From a checkpoint of a small mixture-of-experts model trained on Wikipedia: 24 experts in each of 12 layers, 128 clamped SwiGLU neurons an expert.
Below are experts of layer 4 (counted from 0) of a mixture-of-experts language model. Rows are named router (the router's row for the expert), gate (a neuron's input weights, with its number), up (a neuron's input weights, with its number), down (a neuron's output weights, with its number) and show model dimensions 0-127. Each number is 500 + 25 x the weight over its row's rms, rounded and kept within 0 to 999. Numbers have three digits each.
Before each expert's rows: "mostly gets" lists some tokens that are sent to it at least half of the time; "comes before" lists some tokens at least twice as common just after its tokens as in all text. This comes from a sample of Wikipedia text that the model never trained on. Tokens count by the router's weight.

# expert 3
mostly gets: "m", " se", " pro", " first", " time", " film"
comes before: "s", " of", ",", ".", " in", " ("
router:489515498478474494488500546489529509518507480482522495478480504502525504541503473532441482488482490481515556512442517446499502495487532499488493496526498504477502529544468490470508523521541517511443537502453445500506506497518476482519505486494521520503527510522509506511513512528472477445530571513501506512482481513474474493537486538493490526546484505518483528461561484463519492510509
gate21:512493444468526519469491462508496489494545476477510487499500450517509498495479465493498467483522483492496457495533472504539479529529504487489469514492489491511510488489498504494499513461469524497506516544508486496512534537527532490498532483499495459535433484478530459459497519483472494505505549504479529485509514497544517496468472395487501544487530497516514493474491501503463523474490
up21:519518489484508513466470453509519483522461468471495499497442470479516472510504518538460477508496482525478466472540467504550511491486487474498485503464474503522503474489504526503537498512466502499490486535503475470473524554461511476514497494475479460545471468461519500504486502427525476525526527476503511492484515529519515477494500466530485533486512494468518458486493481514467544456511
down21:516462497465510487526508477497476463536515492506472523529513510508485454474506499485496501462508480497441513520502523493499476511502508495450504474495522474483491531515533490519450501481480500472478561517465449442475498518557521520494532528487501508520478503484486497494514508529463488527547513466440507535475516508526545509521482508464436507517507494486485481494460493520471481475509
gate22:482531475528524490521498546530500484512500493551507500566451517499485493529521493523501503525521499549509488516512507454439501518507499498520509479527536523493493511497497501514518537453545467488522460505484470510491478530471523472516532510539520500470472468501521480527475505475505480467523544486539495475472486509499525521539541500496508539509455505517502535482544518531518449500517
up22:508497478513535508480503465540507521479490515501497523523485508498456485473529472481489470545537484503502486517505510484478492526500501483524502492466527516487522536509505496498499526462481521471525484534511493472531520506466517463534514501524492451530485528529464529522485491468519522510527514523477481501448510507499487514465560486540551555476447530500483474504544503518546486503568
down22:526484506486503477483531517468519559517539505504524472479515478498475460508525528510498483479524459469491535498506524472516499548533488531444531461522501497519479459503465506517526473494485502524510540513507494475446460488505491544474504518499509488493472462487499472508479497499469481510538508533431504511462509474478527467497523497471488495565492498516493480532483552485482533501497
gate23:476478510552527496479505458490477497539534481481507497537470505472455534524536530516535511525472512507522501468490558521522513524515505487455542549542454496476504499504482497504510503521514540489466493502502463507507504534515506501500522531478520476482477476497521514442523487485496471535538465478494470507499512496513524514466500497517523478499528460493487454487548472462488536539527
up23:531463519492506548486517524517487528493501510473503514455521449527506504484480493462535518522492520507515500479495506520506563462507518521510489492439457493527472518503519492558507529498490520481508511494543476538509479475484537505460469471489483490457534546461496504506518498517480515517489511532518474544537524521531476516525505548506468456498470474466493472495481523504465491498532
down23:513513477496519465459498520447523538519516480509468488511494500469484507460485463534543471477506493526494502529521535482442503498548525488517517505485535522507532556515483522500502477508535485528492486508490463479489526519533522513493542517465531521514471504491434496472480463476491512507531483522506478538514460480522527547468526476514462508475506504533509463495502541527480493499477
gate24:536493505507541474506499519542544526519493459509511521482540508522503494491527441501517521499489459514507477496512509544515498473521519484498498480479493469474483468511517481484513508506482497505479495527495501502512579566489564507505479473518505485508533508465530513512419510460511516483476515489520446481480527501519493528531471518525512508502497509451506507505517465538491530544507
up24:556481491509521498551522517497518533523477488495474520449512479501502499533510470477509511493528437509493495520537523535544525459515535480472495500486490512505514463525530504501477488524515486479450497508508500495551524514512515498488473492503532469493519498457531520445446485470494478512475487512504443529476532528521526495511485490498516489494507490456463502482534478519527559524531
down24:560551470473492490482481510513510471515512508507469509505492508525517539462490489477542536531483465496482517467471500456505462512501499533536510499502538504498515504489485507490489485492506504493540489518520474502460465512491468497459462458496521543432502482468476521491495499479483427463498501522506513460514536488473555504503484533467519467504521511520534503508499511482520505454463
gate25:503493481493548502505490502517478521461452489477471551507513487549521497522516465523501449519478465495475471446528454477499482463535480495478521497472527508523484521519505470500468538490480516496486493493544492504531549522476490456491518520468523503508500484498454546502488503428507514485523517473494511471481475541528485496483475509536507513481548533513471495486508483506477485536483
up25:506467510466552491511503487539498537486451478507463501472513535549515521475486492511489484515504465475478444466544446489482485495521539488505510461477491489533482481541484496502480540499516466471486455486518509452530538457494479460505532530507525484501484495504486556503511524462485535486506519446491496513497514530496487485479494513504513473498532471533479515484489494539478496538508
down25:482524504532487476522515487531548487507495523503503456523489459516487534517495501475466491459463485506470465550501484497506497515530518474545498481536518532477508506486496465494541477483481489499508547497503518520470510497483504467502502494500509502483501473472494498486525489508488498534532406490498515587489463496487507535519545515514493437511528526458521513474493511512518512497539
gate26:475498486537511497493511514496489536517552472466477487492500508481481469466490547492504498492529472519510503491491495511503526495518483494475556515419498479518447535483469532501521484512495516494505498525545548490546493550475538488467524502477500461525502464536476499518499492507486487535493507522510501532529504499558501466475524492476461492491474508454515470511501463493463505444507
up26:476496511522503505509533538454481506515546482481510513500462518523488498498510528473486511492479454523512544493467514488475544485516506513476519515431505511511437529504453527523537480499493520490548509531544509466543473516502521486477541491476516480490478493525499505480521513489499494485502532496500506528515537518551503448496532493487457469479503463475546492470521494494450499461489
down26:504502513529501529498508521497541497497497492534494525495532507476512487483515559496525497575493504483524544502520557509495532469447506472513523494500478519503545496496493547490503543501518513485516472519522534515541482519500467485506520501504540498496466473507495539510459493439515500457513454505464474543480511479488503517493452522519487485498494531543505473484508536516499464528455
gate27:516503434504558544513559489534486514515518505511486494504499475492494486511481482532461493474488469538498460524521497512491505495469509498487490526513501483496543494537541497527475477459483571491531532504503546511513570517525502483503477502519518521528512489467477575518468502491510501501481491494508456489497485457514519536525494490492483508489515507470498438517519511525497474497519
up27:533463445486532518519476502560515508494507513475496524551479478477484493521500458493482460499509504503484484508525483503497524474486521470490483511470504473509508487521524481519460489472482545521487523463472551505537568487542499488506512437528516558518476503445459521507506537490496514482497504484521509499488519502503508573480474515525507478495515490469478491514532507521500483507535
down27:480488521525544481475480472429522504496492499564505475433483537542497518530501559503479518475441515485522499484523516540486536496502511507506460471482507516503480499523474501524470499509484525527495487513468487485463497482508469517491526496487476512479470474502526507520518524476509484505551467453506545502476513527475489490486487516516482491527458456523473507523528489500530545498522
gate28:518478495519482500488493523507521551507506519424465528459473467476526462462463481495509463490493500534456465454492454495525490496474501446468513448518484561511480502492507467515506495467492496526510492523528475526526547532481526496477524507500513438524520493507535518504484477467496509516482491496518517504506545518498536527488500465494511505478478510472490464497501460486509520509499
up28:476444536499528457490527478522509502554503531488475482496484438488505477494452510514514490479509499482510492459520487500491465514471447503517503462530489491504528489502476523495482481514509484479472426526523475500533508525489472450474517468530482478486439469526523483495475493494506502516499496557538497517522499500557499504478510462509514513486501495502518478523498492468504558473481
down28:539548505533486529478524499486534490500517500533477493506494489505523456474489527491486515432456483483505500514459531444521500473542478488523466486545477487473451487533449539513487491447529461535499527476510501493489511456533524466470484503497506510483510527504535503495474479485494476506466460519504540483499529503466504498508487506469502478474527516498512509486455529527531518486480
gate29:508524517469496493488501500538504486536496484463495493526504485449497467479487489513507499517507472478478500539551461488517564452485530518468565517492481507534519507518508482506508497462504592476508505503508553535513502515456512534491506471474494468495456507526500486501486490519474500517460509521504483524525492499507505533478515494543511512483507501519518506563496468458501548492502
up29:504553551521509523530461472501488498539496450500489502499454463473526482521478521529517486509512464496525525538522522489517509448490542518482525479523519505515465539540504485439504501472522551492496499496494477518504484529493541512510533530510492473477479474521504488477456519500526500521475519514497493502465504514537479510535497521533526519478511498511531519501497435502479561477483
down29:478547499490472516533464539483515532552510493536517522545477450488480507473532491485553475493518493481475484530501499485497497462494534483531538459503483484480509510499470490484503464439505467508512515481490492535506480547483441458542555489499514522508520453516497496506517473501521525513528518537521495502481481523502491513513457546495503508502525530521526518519498492502524482474460
gate30:536499522458531536501501500553494537473509477494507496498520479462489507491537452472551483509500501449454484513536500485457521522510505499520501497496509485540513544496533484494468437502491509429480504503508486518489486483517509501491471528538449559475471509484437519464465508495480500525509476480487473522489485512499477467543511477494496481495499498511486506524488527492531478528509
up30:496497524497500503516455488546551502477469449504483506498493487439509520508507494499541469506498496495520486480521487516457486526515489467525558508490511508503511541500516482519538513494567487492465496514471459487493520503528532486516513505513413551501518508547489494503441539467511522513517483463500530487475512506530515492494480508505494484468484494470508498476533495483544475515469
down30:507471497497479545502504487517486546511476451510531496464448474544529467520517536464474517526502513552498466494509517443520516489508508514520476495485497535483512482517481485518522548468516500503536495436485532494522544506483511533499523512503514501539455458506479494484494491534484476511491541446473498530439493508538487490516507491476536476535534477510492501486525487490508500511504
gate31:478489475476503507442470472531460527515480507453493494482521449478527510514533539506499489506520451487509498513487490503516530482506500478496500514483484547527479483505492514525499528529529537475523542536540521461541500545498504483480512503460476473538516490483497500494493467459546510525496488533482477471507487486491536482469460527526515499449466497484489522477479507495538551527539
up31:506523528518484473484516488496432478541513466475525513538481471503545464521448502491435494492494468508467478528496486546500533520537553501470494515509517519500500510522481465490524497484478527505531488509501483518514516478505517538498517490479491501485458525507496485484452528502508511526533516498488516491473549468495501483491468529496449513447526541504549505518500520509463491513545
down31:492501486483521532506522542489492483502498484495477510504504501470496512458533521504456496524490458482482489492525480466545515511466479465463493487516493487529472508480487514522495492489483538442481477502515481529524556488461501523552463488473486493512519481496504530487528511452514542486474497520514528492484486472493523516523499544495463544458459499540547526566483479521483528535492
gate32:445533483484499491448475535495487493502468502471482518515481445479526460505485524468473481494515516474534552505509436461486498451461483475488506499495474465503474502501493512529519540505533532516451511515539512480531486536518512495475496502509504455529484542505465482495505480474502522518460526486529505492468538506522504505498514525478539501476503492508517504470430474502515481507476
up32:521510478479520524493506452510487485527506447480536473559510491504478512482463486451485502455510526510509500499507467525512540494545498476489516522472511521523507502496524477540536487525478515486510539505503501562492536488499522528466491456510488502500491500460490518457489526508508492530558511468472485502522504513546486464477479498532507524474533505493530505533513465443476555486507
down32:510520513490496493471486495503499474494509521541483521514504489505495504500470475469508486497521515526512509453488454483508490478449511490484519492488480526526513522534520475466491540499496525480447497486488471493514542461502452533533512450489521485547505458539457499497557484492523505451538510491521477479499518509489470486462510518445476539495526540507495464461483514497494428509514
gate33:503511552495474526514524520489487518514479547535488525515493544513500529534490486489532483473547480487472475516511488543476480477489485528492525490529505513497469523472492548500479464520504533449464475503519527495494478513494505492510509508487486531455468540468504518528467470551497506456496463525490535463506527476535451508503537489510498513513540525497456531510491518519498492449543
up33:491516468494496488494512538512454510488519475487508477470448460488548482459518470479497491474534499552466484530514466497533531476477480487503503494493499512509488473522527523573461505494512492500464526517500484505521521492443520485514466492470548488538491514474496495529503471469539479504490501492487503466507477524500482521470530536510531510490522544474503445526456510444497503489503
down33:514518508480457460534462498522500485494513490546453473503483429524511517508482529496531471550507482506525514469446506493517506491473498497459522453522489511492499490481464497555496503476535499493478488511476491473485521474476539511494509491484497497499496440548534535508448483518529508511496522535507476524519531504470479471522510484517494530472507496545541458522525484518484488499466
gate34:505496504534513485505495504537494509479515513524526511522534508481535571498505506511503497463525529478498463483476475496513479531475509545523482561482515494516468488485511508498507515537448536525510481552526484476522537538519502492505562493517519483503511523539529491503505521493495511507485555519495537507499521442519453533527466449518490477510520500475520465510472491494539477490466
up34:526467532521503467508517528522501562523494506475539480527483545469470495507521538508560526527490527469462494488509486536557515497454516517463500499461481516526496512467518475474520518526480527520513503515497524529504513500515531549501550478501498480493507516453498489508498473531541510510513461511504494489552515531471472492471508504543505513510472501500483442541512537509511488517494
down34:500559495483545506492514490505521502525527479520502507453480512505500517507484509505481536468499420524494498473511475507486508554536514523486473558493443546464496521476498523514546522488531484496532519508519515542501480477535483522516481495508482554531485484501525493518527503505531519483484481493501476507448468480539496499503491495496475472549538497515503496477495506551509477513449
gate35:497474526524542502492510462484524496494497478530505457496527506558489520525493503485483514532538549494500520513521525552473476491504495459478488459463473515476488484506475550460458480507465518493464522498483485494470485466495514481512493539484475460492478503533510491518496530515527501466496492454542518488513445488489459467501493497524452523473528502494511520522533475556490491505540
up35:471475503554515515508497484494516439529517455502463494455505482495466481510502466483526528521522526480514518506504523540445492452498531448508507541451477512462516461503488514506474458515509507470499513487460485509507540542494540491517498511521470472472491493503518503489513521513514466511453471494470478492484460454517537501531474503522483504470540477502518513542508472505492527496519
down35:502503503487531476493485493482497494494527505494549479498516529524514491492505493510511474504491517474501480470482472515532499511514505503529511492499445496452527468522508479505502454442489500471504503497479456429483504509498478458512505526470528500531481489480531508513499550477516481488460539461479501479514526554497501577528545528470458491504542543497508490480463547476522493494481
gate36:504469542497468505535530527525478476499482492483465502498511469480553501508530541496488473491495507481426511462496516480524468452491517526499459499477477530500473524482502518484494546495476508505456486496564533512523523486509527517517526520465539489476536483527477503481501484494559493531447512493484452528514485490499532462497503516528529474529499496494523452506490506466505502488485
up36:520472517495528500527492504529497478493500514498512520487488475456546496497526507504468465478494518470432511447500462440539482524531534503522442481499485526510500480493495517470494566498477487524498514496535526474493499475502537539513482503502517482498491517508477527511483523505560511524508514478477540449497456503473521473486511490512549491529514496503534449510467498478515464477492
down36:509543508522510466528494495526490512505516523511534507471515495497533547511469518515489496504447529511453472484524456471515468495541513528524498565495485509549502514514527555492501518481480514530553537505481506493517514477538544470496504469527491511511512492446571508541507531564492518476516488511488506525517484500489478515491492511505552489504500512465525516533485511512498510521501
gate37:497484482554555493498498539555500480495500529488485487522492472529528521522491491519539469485483459466491487495534460527511535478493447525449468483496528515484523439519513491508460478512508471471477516490524516501522524520490487480457478491499528495513532493525488530528475493488519455481501527502510462459498511519486497527519531471566528515498498515472508486535474531501474491480466
up37:472477521513504468505493526536514496489489493519514481538526426534535526568472500519544468510478516451470451479556493479516504485507521489481486484520501544489479486501482527506491490517497502477530517493536488501549556500505511499494485467497538489533524489531486509543449528526532496482524495532538492519506510495516481515484524482492488481482542486479500506502491510560485496539515
down37:534509502476510540480515564507540468516463511524504439540511462518494525516485529495511514508475540466482515514516486498485504484537487506499476531506474474488483451477511477498482470501540479546500495508502474487456473478468522524489496451505507465498497568476491480462518509473500466537520448477501481512536488500506496515498501499492502471506491491458496477507547505444542490476510